config = dict(
    d_expert=224,
    vocab_size=2048,
    norm_eps=1e-05,
    batch_tokens=262144,
)
Below are experts of layer 5 (counted from 0) of a mixture-of-experts language model. Rows are named router (the router's row for the expert), gate (a neuron's input weights, with its number), up (a neuron's input weights, with its number) and show model dimensions 0-127. Each number is 500 + 50 x the weight over its row's rms, rounded and kept within 0 to 999. Numbers have three digits each.
After each expert's rows: "gets" lists some tokens that make up at least twice as much of what it gets as of all text. This comes from a sample of Wikipedia text that the model never trained on. Tokens count by the router's weight.

# expert 55
router:453513538512481487599510494531491487492547487447451507608514483482520493471500561523506478494509452498466433407572537569431533403461442423499566473541614547505456556485472564492512515492517497499495620495529556512462522543469606499387553373480475520479500486468471502533502460585453490538542394644518505580427436451530498389462479485557512494539480490499499566499480391531477585509485
gate1:549454443607419528474494509603447466601547489545481612543457453525496545502516593469372451488570527490447510460423413527492449462498443462508478472530472584424586597533515492523492461473549502510467452460524454497542491519597484541421497501533515551546524479498515464497484576521430493559510440518541484496519539451502541517472485433538519565538472535451532559489499509427602441570535
up1:495545520458484439567569518495502466455503353396508550458506507518408562500609461478467541532548459541517564530590438529522536569484481553586496439474447548501465503388439584595447432446448467497625550444392463464446529426466481466563551395389493539538504541469445507504446461486479566426468543538554528484470535462566424488505466499505433455512483458589503559433458474547502528483495
gate2:505560531477430437547409580481582601353464534462540556541522524531554483478517528545457517504434478522566534466516497476408398525511466475480592492453547564511574503552524413463506565487491487464488443493568469459508584553483525456419482522506448433548563593553520525453576588440470477481441505441486503551472614485432579490553511498491555597527534633499479497463482584564515535521464
up2:526493466531568577510547537445553515444486454487510423468483588534517575517489490510455504478634540467548541453495555480537582511486450465642502550514469452527470486486513533508477434539511533507507510471469485531511505561528501528542480423478532441481428475541543555552413497545531435504498511473500442489561536478465511489493506543436398491491419512497529464569583494427402512519452
gate3:487555560588572456614493502504553482488505449568511459552518462435432560514591518556428482495515489525488511469569482526421495527490486530570514576568526559516467526464523557481536418433556533432479519481608476511427600538602535463565590533477513487452576482544602563465484452552476438398471495452498550508547452451503531489501523456445422448385427515531509562435543502478531489460554
up3:522534538482579537543468509529466542535547523485481487520482415472483587429481453471491491397560455496483481538510450452484498587478429468529558555549493499511494499483489482570610360416567549489502453399585531506489581470551480470494542556508512487545522400443664536438508448518535497494526541462508533397513443520439505596431493519436399569429442492501470513477473513482540479512482
gate4:492489461517565466521532497514480513505485583536524477487493471464510415471481476420501510440542445510429515516430443454624528472394488480501510498462509451512484564544506537517451487499547439481527503461512522510560498451529493415502487452437490531456524417526374495576543550540522508531502456541452570515633540479449538547498551508454456513541402551493538499475506464468440437476495
up4:453440424517523566560501519508498579441462530535499433527567581543561468491518572559421507445542575558555489549536528424522459432505458537518511424464582543576434520535460654554521488575515476427468503535475485487466496501551507492495456442584550425470479502536526477530513520452467551486466534471499556518500529501463562462490497529553465448550503441483419444512509437521521590521512
gate5:505537479444475442518499459502471471485512581502542507451493456410597575515552404495539531542454438418485532475553560561604516479592484472597498508537514458502486476493528529475459437494518562440492500534520531522536508379531525519457532479484508518604540515514508515502486440515662555529471421539495445437471504482444593505444476494568431466454497527523514555512581556569578515410528
up5:407550511434485504518470499425487539489362534530483454527412443499434474541538453463449538534475455401556472427404530500498472459535478491590504606489488471478494522448505473556543598489450447513542550545585548441498565507546442557506582431459424461501582478504459553462503495537540538488495458454499496509446556508441626493527519571476531442470504524650522530447547512497615545465504
gate6:461517500666546458588504521513485538479449497562407494488485518496476574515472495546519563618491460434454493457540480463558514499446639461481466471525514504502432550496456524452421462478464406443506502465508584518469496526438465551434476497488501542546469522598485601518592529476492482528407549431433531426388489511439532456467453517460580478518549570440531522466534615507504466518522
up6:539512501504524466596508448515518601503600469492491482460526477466468553501490460536461516583403563484442533521473497456496521491416592505554501404508506516494475573530470479486498434516469394512475586424520471532415489483528516514519455387528501532610500566563502569509515467478531488543543532478447544421383513514483571432470501579529499503486448541458513523467505550554516463476529
gate7:445498506477537453528515464500534578493546464413509509468528498592511550565512576521495446549382551549516476494437536547538470480514500453494516444440445467564474516404580501518429430458546479505455447542575515585532510574496475501594535524441536508651514376446462418479502540537461456492513486521561490522452412399550442526475406525507547538600460527556487582504553479511501486502413
up7:429532516500544528498530512534414525545492520536482494453451536530563515453496484433469498532535479477434476525486391534566538460586454567528484571427455460515526566546537436400553529463584527569521551555431565553587462455474423465547474457524542512539534487491608568436482438571524559522482492446506540480516506512501520428529571492524490409536521478371447441351534566521448518548490
gate8:531472490525483490492514530541517513554547540488438537501502582528509556535556502520399521483518427496487493561547478569670459612444436503627566398477450614546470525423476516506481519490507470532532491506515491531512480477490425433457538523507546482437582546480541563521580543444528474543452516543399524570487477468467489517468645537522476473577577579536497371475451484535494497502417
up8:500546458512518541499463546555641507488443486496490544514513440546473531498501446513425562517488452467519485555604479528496523551417550554510505480570523485466488476552488506456467455417465508555501503517541346430485488558548473476444439474499500485532492515515606424435597494459500483472463555514411571430517488452458521492468587460521435469568567576503515509499474560493518494524518
gets: " |", ";", ":", " –", " /", ");"

# expert 39
router:563474520590544465575460573547481543491493501525414515507500488423566447459532547501479536504466443514447434445548459491468514360496430490464502505542630466543423559594452558504559507481622486421547534502563479474537448526512503460423479424563457526457475474493493596563459515560482491495527485568489458577437491428508503448475505429574451507446419442534525544488512403515500523481419
gate1:489506528611638484500450441533481498535463523604502581488528443575578508491527514466562546503515493456482590518560552560473541527501481538522468450446615523439556516498469439508514465585442513463556507520495409482476481464566461488399538391474510499451400556494547511535479506404416497524494437568518501499478501423484413483490436458518494490448515480414637520455535462496488510541461
up1:521596485440524569543476453512495475450473560514522533425622568498468540415552468530529564461512520445572509525492483543581470481553579554510604476428517378479498471480474537584582447464519494554498511548521522470509555398411461552580500512502515503478449512517483501511501476557528469376424427548509546533498519452522535370629491526505459435603523504584565473561465560509575537478606
gate2:544487447644469479534585487481494542395453520441598548471593506479533477461519545545516571436505500495553498514602533616491579439529485442543420515450537489438471467533442493475591407529454509444452564468481452428551582520528531527403490508504415553613514488523495505565464474471467452454544434507511435585560514446553449443535552523565428520496506555488547465537516579463482610488519
up2:549529454557418511479567436476444530466472490516533583408467516466496443552480451555506551494513522562471520472595534462530555510513446494479429608476485485399493484454449468514536480519500430496483528444502448560532489542430555538510501441467527512534558503565544525465564397448470476527500498420524527529479530474529483490428510514453513480560539499500518392433479579461475549494535
gate3:450540450622522458511441440496476508555535537551454566498458469517511521378457553468479409517415510555438558470397480489414488401479449520468527554504445529504514501497486538495505534480578559431508383526437527437413492533518546467644453416528525509488537471407499519622526534459495480534553488458493451447514593519572511523535573504449398475475522589516475535513500515416519583540453
up3:464639517486426445552487501532414463486533440537529510552421512483484480511394562506487576480527478462539495500504554493483473531503470505494533567472478448500505434452472476491640495585533523447463470506437551478488531495517452453544520428624535412550626412473471493386562486512462559497512561530522484478496464556514469512616479544562521635556509460520500524503476489503446545551478
gate4:500496395410502544545562498467500467513398444553477476520442505499435492518494580459599477460493492531526433485564494515522591403544417425477527442574438526508526579479532444486470459421499441539549473531564506468515435435519550458456517471490364476480562470469500529471444420446487511465508431541523532435560484511506441517459488405499388616489485639466548546517500421495487455394491
up4:600528512557480521550512436519423525494565531484477411504476524567507457458430533439500546555530508518494504461451550507479544435520493537497556508498513465492413504471573562501525496520512481482502510497560495468553507514501521447501470403523506507483546447468488473428489530483545418477499432588543480486546477460511586488464609524710441493508478527438431561533497458451455430365544
gate5:443451488509471501537592476465517471410462515589520425430575432527472510493608492516547524552405469558504536552486547439552504392555450558533494574472488497512487512448402457472518497444495551531501525460502519440444506504475518549418527488475552465525549506541544540517552448522438542504506470502543499551508459515465530473462496451409562500584585499635559490503505527575556476516437
up5:435528464409509564483497342484447506476478496549497539604364569510415555463480532489550484517500480559542487544576528508490509430458520501405539493566498454557446456541429426534454524431551528482495576535588448436519503458469478492551457498409528469503446555580390540563470517472486549472542465464441522537460585558488500524508466455580497504571465518586486497649544503570486462526476
gate6:474547602529443400529459518426457502534523447464465527400559511519528637459486450469495496457472443507523443493500559606575529409561543418424620438488465595514540470515452545447448513519517437386429453544500432460444483493409589459453515425472551528463550541564485515520515528561416516483473440538473454538492438455473484605509470477506521512570492510516607508460524439517492431455435
up6:497493518439447545492596415473463557452542569567456473466493416428443442470492495550453490506416595505487564506532480468494410548436426473575549528409445477565446534505545410495584473509402557493470500433483570550463532510508456601528480502560511431481507429503487507446445484460521490446542598525499502460519521582571485534427495527547408448482471550529362506587480529527528546509481
gate7:486487463589523510512413463470519538544504513470421521500523548509438471545476531436446518495509581385467551509494583457532461434560482482480555514526522470577440513536474515583556507473520562534397473473537460382484467533542435530496563497470429547533503458492536536455473578597501506599478486425398442441522510482521525485452542497546464599524467554468487454514474377526503571542514
up7:539450570489517520524454529486504516554461456477466522525522480522499584486490540524552531531396521467455480580493489431406514505517436510508480486455494465521423520538498456522457480538486454487394544510417481474541492467491452471489482571593478471556520494472644536431402436532549580520493549498541536515398587418500455407433488401533446509522582452394451487492507449543445569589513
gate8:471513602456589576418499533524495497495500465459413426591493466526451550553539511460515540560611437467381525496560519481601412537588444541468554422542409434547452565583510504437487420573477491503515536547485412513450516484493546503467570440479614487503547507482529481526421566527523505470546451494473515586433446555486528528512498534477513366497459479579483530442535473471617495565513
up8:542419532562452422559543520504614428470455545517531529550462523452518455527529532456527480461431506469425596451553400506539543492502585499465486483525485562518475471406473522471532474500494510549521609461473442430519532573561494602521467541351472521507446483454577535480489556488436464540563584538536422469577557523477498487533550424443611567571431533469564507526482518424466540513511
gets: "\n", "d", "ing", " with", "amp", "ub"

# expert 10
router:481429527484560458646493571564508569507560538438488486574534507506538544432536587494519532470533474520435477462558497518461526360464442474545551488468531569467464556558512571449459520517559540478506540358484581454513520518480626526245441366500526523471489497487501533538478500540504470506586433555524460589487415491562522396429470451565493486481539491501458537541459445496418522445465
gate0:471475567541590504481522550537438471355530516500428528510527495535476491516492463474456554569565441607506489448464435424515528429506403475557461430528540578391507486569429579498543485497513516560518420529427498468406486548431551505420473452512508547486427431458416492494400502552430474463422509489549557508490561524518544472371466495448470506446523566569533460478498382469470464440415
up0:515402544525513436440458448503546514542483472542502459587494463453477554490556473542488388527534505526552460459447481549473495486468543504501469376537549525501496439596550502483564579563486627481466557491402577456501462488550467488384422563454482490451437549437432552473481477456538473448462474494443479457480590497649578528426497530465558510511539529505533518532512415455491457524525
gate1:468548551453527518482480522556519533581473450528500530542390463492513443491507469496451514600593500560454496445547552396466460508460506515506526517371513558589540507524605495524483500561571500458484445472415481650497501580424491520431635502437534532542521471444577511538512435451512576469449511589480513512593524495508504511545523501513477518473494524444438646519510592439465535482505
up1:507447520561498437535481509488541514589575394503585492492616417506444549501458490417539486424449509429458521575493443472495493620438535458434474431554485557425570480414489572442475453581470532479526513470506536432504515513500552489589464531570537577485515498536451417508431507439522478485443514427497462462420555566480503518532461481476506511479548502506544440536508479525570619471511
gate2:474568447482487472469421491522461537418414570514469487426588496480571555482440478473397518600456460450501523519494581417431433597473412529582476474496478531541433487497638470546470510503482450452473451536539529430520529486590501505446505519485526441450568502530524422508476503522513543499451447577493528470497579425432541487510486465474568528464520623523559521439435402516500611523566
up2:505513486422471486451418509410554568404531462508469454498501532427489564515501449480532503483505608504536476488563595442572552547564474527589553502487454511458485503509548495434463378572500408454485522471514571518572444550494513465513475551505584469537483432528546481422536527513449457488571584491450548434499510528567450478558428481402485491402594427534584460549464467517440484509594
gate3:585544545411473537520419500435618502540428481450499528508474514497528472522524476563534521514499486572490599552468457495532506566522490561492433395540474480565558411561526521565479540478566416448628506545464431445529492463425538473508423395531541544490602466517516493476576456553449461434502445472533466408456576515538559454516534478514514527536576495479587468525442464442521492536477
up3:553516497430401479419485486455529532476500512520438411439465553504475518580574504471493479478600541579499411550533462472566487578518453438567404496502439457541472442446565430482416572540460481437573531519540496483452543532446432538487518456525542419561582481396560459518504433477414458467491516448522436430461456576477470602517477525545458481470501562511463445565464485500454528521498
gate4:548514453481516485508501485466540463491489460507453478501474444519470391462537571495437527426410606527486431550527511515476444374530581477447461446578412484527442505488552477484496489449560597545525502505492522492487537458455521337448512484365420552550496542491506502548534475568505509497438423548469474392527473535530521459479545594558551457552468550457569598477482445527402512492473
up4:466513492580573585428449487493477621510515499385556505436510595489541511500511563486475458583613517445570647555441491513498632590411500585536551478470511527578514541430494528482463534518465455528576500478481480556564443497515521624447479510607591508544507464473484500454529417539527525490557449479516569547506519444498490551517550511569446451516494457493400419635507473494541493531489
gate5:387481510420492524511561414487478397531434427436501462487453513456530500578538524549436542511514557498527508558458650494505493480534462470497533600513536525529500538573489549478525481538445572494470533530432360519490525553418426462469491481450525510514549530557516539445535452461556518534508500584421462534583535469496503478447499469516579524466546469514496528493545548475546468494454
up5:421457525476504545552433623526435470532534484420460516469525563502458551415478398437448438500502394544560416470499418442530471434470508464446542483491415516486450530440500539523577503546659442580424557489491474504495529421514491569472511572486512509473494483468402493538414573539489567449496543578490530442510579542492554453493556441580444477368518465467489542510463520474546504544466
gate6:509474497571444392461435498549491577531420561489509630418434490449488640494573501508500528522463467509533554544532559541619470495620497452548572472522489507510515500474427424377497508509611508521449459452512508518508488446394535550449580495454561508464466578571435523437536433512531477473561489506546400514502470493429384545615452502439553557499480487444535519584523446515446522532508
up6:581490406523544550475553445572495512422593503456578484434481463468470457555434448489426491466563480392489503454473546514533486426468543508554450489567530538536502458474485529527587357532482510556555550517454438522552443520582495451395587454500420544577569508448479599452453504459491576533507554466476507525516572473543490454479489536514443470482413441512510437511514604411495493471549
gate7:500519444529527452531534488514451447417539452538394546420531534603493482538432549505523507505552565503418478432557500560487446491421493477456542438539514449571336563527496458528459524448533536523514524490455584525513499507578496612507565429508473399524490455480548472451503523470529444521474552570540522461429425518555591482507567428467541524473510466592495494544549465440589477585558
up7:489464482533554471571581496540449486578495454512485488436483517560479531537539567502504511436500560489403506565528503545459491420504438588527549508507502496573423538510533474475500571504507560456499558479396536561530471453574410515553525402616466433498523465467524507585433602515527481616493590498496469452477430466512473464509479495580557547529516483561508426470528518469490484597474
gets: " f", " b", " F", " mo", " p", " g"

# expert 76
router:455421491543482473619491560470469501500541507441414530547577542472573539459484555502469569546471464535489514460546525563484557399473433393549585493498554473538504572504473565465480507484547529449515629458506478483480505528450565427295524385473512536451485567537509542528493502556435503494545443543489495583515427476569524368439525445572524505512492479544480526525470472457454542469432
gate0:525449562539580543416474494473540487481539486451461512510486467549447421462555525510475544521509525530508551531560522418518507448463562541483452429537536560417419351511459485523447583486592498531519546513568488494500491468558509544542517472480511506408445349418412486445474540587537526496514514435523548474451444388521530486466387510434484410515504555561485475604448497543504495508539
up0:561373487437565477483380396435498551562497516543478574463456578501508502523535518469527561434419531486505499559461570472528517506508516484558560597579522529424469505504573505485560506552442602497472493560500541492522468458568503556470540548514453498467475500590492537510556477464471550479494581527544514531490551575480550520566519593470478515596438426536465490430499489541463516498488
gate1:501563461590469492438497547581445448532590518591566518524471537457585420515429457490457548507419512426471523494490493451507531493510437415470561470480540481523478592513539493423505485474565466591480600565585437506506543516591550520470505614425519465539447508474476492569463616471483494515487536577455480466560521582525512574438482402521498545492472518534421488525484489414544543502432
up1:501587405474529398480528483541467445515548497571582596465472558488500479384501464498475582524429531508508434444472515461492491374480466424455480574525497558560441587511487521366509485430543447523534528485517490480489411563532519527431506451505498472526398550540506527570456494545515463372468530464439544470514493497520508473402648493537540563573551464444542457477530523485548605594534
gate2:457523506507458500471516563485529492414477490418511518565578483566496518534435572544466462535491489521440557437478571412478452499449552571514460544572540598470465496538520468524466548519512589484427478642512498440502569611497521536411566474551505486493457526415482475526545475472486476520549468440507501520560493510416458473505546457594541497589600483547461513421459462479521512515457
up2:535560481439503495491406494506497522548465555559484534498460497630543440446448539324522499445523446388484477498563482545538543531601398400483492555478517500471600467465565468553522420481491391545572510425515429589514439459521458590514438469480502505558552479499573584441519484544522518540484548489485457519511537492610558543567515511490524526462474544484597425573530501596443529509530
gate3:504548504483558508526498492548451424625498548538515533483526497490443527550442503440513594517517488470450570485486528522512606502500531485456597440500498429560489460553512496503548557498550499393480477395450462436524542506506608522569601480614605540495496435435530542529462461531442527474417497612470576528507576514578523400523438460481541535506480590478519553515512589524396504482423
up3:576504456497481519497477514495518591464553416580474484482491405484499435510459587612450577524607419523530463488397484391453542511503487457380464441407507565488449437470499554592499404514517484458495508455515551450519470601565456489499565486446476513534506469465446339536500494485546463555566415530469512490479524538500599520450381483467464535587494535530561491505540498509418519482486
gate4:595570482591506537538408518472496492510466511501586442441494531469514486531544492518525507457483575508401519487587483519639468463424567508418493466463516537536536462428526486590499423535484524478556459439536513513460499495411537442425517512448355528568437464468485475484448420594497496526556361557498537520521483480425444554517486507499454483513473501454458474535516505504521448615468
up4:476428417593440566474488498544483520455524472531533500522545503616394575445492502490501576573582502489542552512512449438489521493434533563483518422473510488597461474429487456548482493479561515571499481522438476522485445467425469522419655399527466479531424479517481494616512380443389524482508501460472496572576430594509510539466446448477393473545517489549482411452511635511535497522538
gate5:449419505426489496585497531457549484523563599401538582452426544441544524419531595432515519537467439482528557510468519583524525459455446510441527498593481462529495428487562598550571468498501508554484489442509493468575498494488465495525505422461460506544539500432494522520461487458550420509582522520453532487488406427517541545479502439507496453416696472503442533516477570490545530556478
up5:420458490469458453484558566518429535517457527521473472511486566486458445481437409459443471450538506470556519484548538418502496462421448486512518513469428407546491489527519485582472592539497432542433529470502444499509454526578441587554488501535500519588453504506553518454441469482524595549476529510420455433513394521504501477434493465458607538532491409467612539532470450514501471477425
gate6:420505593520465536461492617475500509508485542416485408416534514552530388522457539470510469568472430445582431522570499609528455496509543488464470526481519532430497453523452565516483496472576442501444522434451498527530404351464507597512518538524566367526477470420453625452524551506508542441481570464482444464530399591596473506539439498585499562482520545561427447554540542493553574487531
up6:574520466508488456460532546505432482507605514544584500453550491491528509507528515579456513544499499515479469454450505527521494474508499565466596465366494552524486549520540482472540537463449383484549613578486480497476601528574448520536489424463582485582474546576538459413498484528480525591535580516441466381560504475551598461463500511492476387526391533412588443512567543512557458472527
gate7:490432554395523423514487555462453512442472484532512529449435396478492627474436516493501440581495560529507546465505428494550510538494538515500574361539501589581509480502471561511511482529460494470380524519545433485475426534448515428496492538452542482493536529367440481554391498527543493456454477493471407585530489455558566502476483570468545426518417524510525575437508584467435601510535
up7:462421456472420464503502444494502494646451465487435528434550482528482521533467391563592495494410447509451340569503480521472530516443440572463458414414536506522399458535577429457544426466514491518510548486473550532417509477521500588555574419532538525482560495548493499611498564426453504496457534471463521505434549461587517440509495499481542538534430563533474588464579499598422493553503
gets: " c", " ", " g", " re", " st", " b"

# expert 33
router:453526456477539511644473542490491494504541591464425510583494504487559523428517521533477516478483424529490517487595489461457529396459437405505523463487591510551458535567410597455517455442617478449479626459491524473495534508491512493410534434496511518440472501531470518481483487596459526517532434668522502546478415452589470476458508506539550490511495432471487511524477450525485515474441
gate0:490473583542510448558449426493400534554561433468547562526555524511467524423531528493441532508489376469479516499471539553544570431487485462465537385478458611506495534538421553528503526488460542545511429435508574535543514524550571472568557505499565386371497555463467547506563501565414489522483509551478547464490551443467542459474532567573494567514409553519510526453443367489448464618541
up0:495384433445519465479558491450573521477487478551401453501421476568492549573567616458516473522536530464468499571484522463437564514574426490546475526554572554490549448497550533562487513525482510428504585510551440458493446512459508463474485417410380483565432352457544524465506471440567573432477498531475529556440486591440467535539434424476525498426518488466541523479567497517523434483452
gate1:509491509538516545553467492526569513594601497561539582502556432502563506518441599529417538476471439498531533441545453516452391479502547412531460537513478536441486619408499415457501545562494457439464508424484513439528508542469510533421567413447521516525433535523490541486428547453504543552454504652586456537440535526508500475483550509442561517436464523484558487523494498500463527470557
up1:451550499493492466509510503472461419477434505419481493544538445436359502478539514520455535532547540444515536574521534452518541420440388537482447451531534503485500477508508566573512499508560503531522520588571513558515541445440467467483542551579505481492502487505492429551434478426501470488530496426441513450606497438581447511551418520581501514565491449461522496482455533552584529463477
gate2:481566477425597470499590484507556531400529474529553560481528480456457571437485549438485483526507362514497510402529545586435493483516533515527501525501544498538523480499533486498451477408478488459547541422486513482573540537522523562451458479422484486535511459469457453572550588450491566451537538425468386556550579532399564480447608515544502533546516606493399423447418427600485558395501
up2:560562535443575551496411486550479506489448538568497515549450530459555475401534525469563541463506503547523499461551494500436548476590491483548443449545498479491602482494582523420513501426507454422446478474507507581481497449455517561599519453425603401471558501489463504376449498552495441504430602477439536440579474507425475520501519485498572558456534541528481426467427478564516476485540
gate3:548537568524568484539510497524508456548469502591507540549550493496502536542466569485539472513532488498431453457485515458498521545403515551467563550508498457492516415530499466472478539511671589476566411370488485547469548494502526482570488390581572535458507580521533548600475518447444409490565471484472430418442523509595508345497517429477536493517492537445432432510600532519564529462418
up3:550441444512533482471515530472498422505465440538484515473483550558470398516500496497545446566438471564452428570543540452557428588417432501576506518456513492546500396480516514450537578500481513462459424573439475426478534552537507417577589471490544407510537470471565387520492448493520531563411456452439381446475550438599427539491476511449520558560429500468483538618541387493447495493481
gate4:468598539545534447496557519501482526640477485501485486458509454531481476467477540487378549486533524574464557470523474483469515511463470500461372572532453537558424478438447457498470429493499530563518543465573507466523447476512544399474508451517509445621551539515465458511532475517545586402536454560455582460491482404561525461424556507442420486574516486414459435447529556498532551416492
up4:385480452599543591472517530513466506542518461496490520498526438588507613563535581481462496492575517473453606493542551487485458555430457492564452513372499429586457566484421493469449425433449504509520533394607480480587505472554533444448504467525502452582469593482497503543527557464495442432540498482424517537501505466514527476499541598479448507490535489372488516503425503434511543490511
gate5:484510579500426541494531588415480427531530513466492587440547437499464603472513557569491483542560492489548428557479499594475557531534486500416504401404520547567494452632506553471388506541459562473459566448573505498577487474451539527401582530571416550445481488463489464467514470432485537507480431540497515440444431491521478443546468570495534489490629486499446583564551498474520507499390
up5:457574497473441586497569501528451548497551457513447511556505573510525516484528484415512481536495460581543531423547600491477425465507504466529496531480466459445551459478450377485652524523530451456483570527477489482422563563449487444570524544488606449498405484471459674506538518600528506515513470566444525482533513608481562499476504566521491557543490479516503469467506508504534509628512
gate6:520448537496514479502477501458524547515462535491538478599539438476502508543472526518449466444460504443573540497526461520579626493553511454476558471480495558648524484502517518619475447558510453416533485455424417487641527503507569543476519492520472508533522482527468422518479542523436471496433481502606448435460461522529453530474498522450582571593432551590486582545537525422548509511539
up6:441458535513404501512524506516418456440594534475510476585485503477475569584386496560519462569521560541482482506417390532570472534481509511444419507484482500537531519506571429511583438511532519376477536517502478520492483432526478470552602509469517517470505493481521422419598438585458424392522531546437504497497477491530449468515529456535449503518386497458484569496562485508504535433503
gate7:455529442399409488548487516490473545554503622423450574442588585555431486485529460473520539537438508460448533455492556490553451486471594459473539507437509539557539620467477478439498472506566505526509444437468542479409487476448559512546478494468504529468540457545594501454541455505483432449491599556522472439512434523529495490518580502504545387488537408494416546548586526526572570459565
up7:440495519451456469588483441446486581545483559363505483560576536512408486510515432492513433487494443480447553532532538523504557501498559495525516433425507485562525477472563484395462565544513514505455470413433548535439454496519461529544497456468548503483455475554637509483577449504506502472434536568468467464483473482521497491439550486464618477482557467471405505435511582553484494480479
gets: " on", " In", " in", "In", " from", " On"

# expert 127
router:444497525532575513636462518509482551486530534464467488557515512462558570462518512525467571454484452539453554452572513539423497437505416427537526413515609518528516513555439635434525504547549458454525555439517499483546515516500493479357491438505526492452486455457480468516543491564501482514503398673466450618486434483537516432432502471515537566493508444443483491527474461514479544470433
gate0:509470439516527532489370554532544587447490537501432603613512515542462470524492484488437501510504512604499519506466459563474598493462521536482420472484456581448572473522440612546565386473560501497494460518490510474398474531457460446553508489340571424552604503447510514574458453511488457524525506476433542475570472494529478476411515459446466378480521478487518529478527513446536499498547
up0:442498535552500385479510468515477466482549546546452475473502360436519452453484532544516498500557476391421583475418570533485564555481440557477470426508509491424503564441484545553540616514528546458414541432462526417497518406539441473407479593450478543444490471509493513506569463400546537464591535564423504438474533521457603496517523484539566618602530541462504510427552445492520523556454
gate1:492468588486501524493505525543436407571457458506484488628489535517547446535497603442461492557565485370540491429446484462448469439494467515489505472471506544523471602523509526521494488535520528522459535498472409481483600485593556474351545438433574462546438522552409461485423466572451464569517481471579582524469538449496516528398443545521540493442437509482466458517539516523493414545537
up1:523492442524558400468475471419577403549458504447522475544549492575466500421548539357493583495493657517456502489479392430547478476476482498553437469432424415522496551512504578429535432515494501539599491522510440508516455544539549523530483559453505564527486548535513415467392454461485583491454543418553528451487492477419424493429473516497494545563491520440534399553492492424591440622554
gate2:395485464506515481526588467435548601502515473466534549417443514485551476551419505537404518468473541484573528526515429461484493433515413403486451534395498519409492536511559436480510431526424499423474558486456546486547473530518484543455513408503477415507496502455492485520496494504533435539491429493504510571489568477569513477554553514509519510548492495424545522518437523521446501544515
up2:571449554410501603532501473527449455509401506516471509597550556459445519489505447490489405482534446500479490492508557476476565507473404427484515485579533586546504550573543585529493515478546419556546443463441449507482483473476488549565455477551550443486483489554433537536454511483539525550553653466531417412371470503476515564500536476533494487555493485582503419602505548517621489457536
gate3:458470580533533511479534472617452421523515404484471497450471458455489536610549464536482553532528431497452510448485501485588501568509442533528452461453513548448510475460433581493616456565593504336535619503473525488487565523475458425510471506510457563575542540463626543600563556500427534429514525545507473455526575552466480527400469516534455454459415435577480525489484535452494485457457
up3:543470471432436552426568486498497417516543554478539614462490444526528431505454541368414464484505501499536503474448530491506573549445497536408513515441490507540530463562432496558520436561478478457536555538449533468535598449538482568541548592546521490549452467560505470549505411500494564447489466480504476478514463549506466495503517445475520514545455546482562520525384596472396517507528
gate4:602567525529567479510497494530548516360524590577529446529473471530571474423568495578493498528436520515508442555474468470557550530471508496478530545508521543535487469537460434406501539439574426394385487471548533545464555405516478457458538449381586494472586517477479495552482449516486500455473450580471505559493493499445502545527454501436499435449505580547519467531494447432473568525532
up4:517461455461568530492461514418482595470543548482595449503548553576542528407500497424496546492563527466487508572578521444457550556514514590539496461538577492454492493512440535531416537514410481530540473537564420502537483539570456475441446430515533465437404551616552439469486455514516478427487469495473528539466547493467476507584475504468482492516563507476514588630448508497565529460470
gate5:499464462508479447532474592500507517574592551532491533465539476438526534421520416490610378595442474454508533560424507550549444393486554536554452481436488487503445444506440417427450441414506595466445468405536550525468499515396507497421548530486524493448444432529523525541490483581473549486576528450561552571528509430463455480549545528455493518510538434422515604521477427560454452549382
up5:491541577563527496509526436534423436527510543502394479418450538575500659446521440467553551476542461470577474451452493538413466411428516561469527538473443463468509437484578503558645543410433441526545573501535480500519505473553412532481540449488537485518523456476481491465480527506534467476392513472508555556537448571467518438526485417578526487440485518522460436510506482464525485487583
gate6:601473546599513494556448481484384495419452520613505521580523468503459477460426485575528502454515489518476442475576473464521495474478472432444457535524439582602519533384469563436495512517462476505503500342420521443516526521486463545408477514438583463449536562541559553490566556457504489549519501503558462503484487541592556590458588565506497535558419561450474503476616529448454587585560
up6:562384481541417530449499462487546514422552548566477575507479499457535543468468528518454428428508500558473488423622401486467521561415538536496440427556482518465465564472521496533542537540449534524552546433430587543523467545496424559450522442534509464529515628576477513490559592464589414517549442579510423484546457528599470531445562474449529476537411482504417482496538535552644601532486
gate7:546510368416442434525502465471533478473639477477500524482507471569484536500556586482537509534426579426599514461438579442589485481531465456552554545522506481598499519437529468451541487511487590484398521523520478525416509484536493461552440512445599612479524510514461519449509519481497470537426522500540459596613540587544517549559475479537455482489469451583506525606400486499536524446498
up7:476449519441470468484484527467552467551450483544550427428435534544488524572449560458494496525516458454502437549490475445490461484506492578483465574559462484613462552486534469429454462490509500395496606505503478503581500434486448545544508541475522401447485499388434528494500540506437450469547437460501512480410558445484447565390480556461493449470491538486422489442498512570526540519424
gets: " |", " May", " after", ",", " August", " October"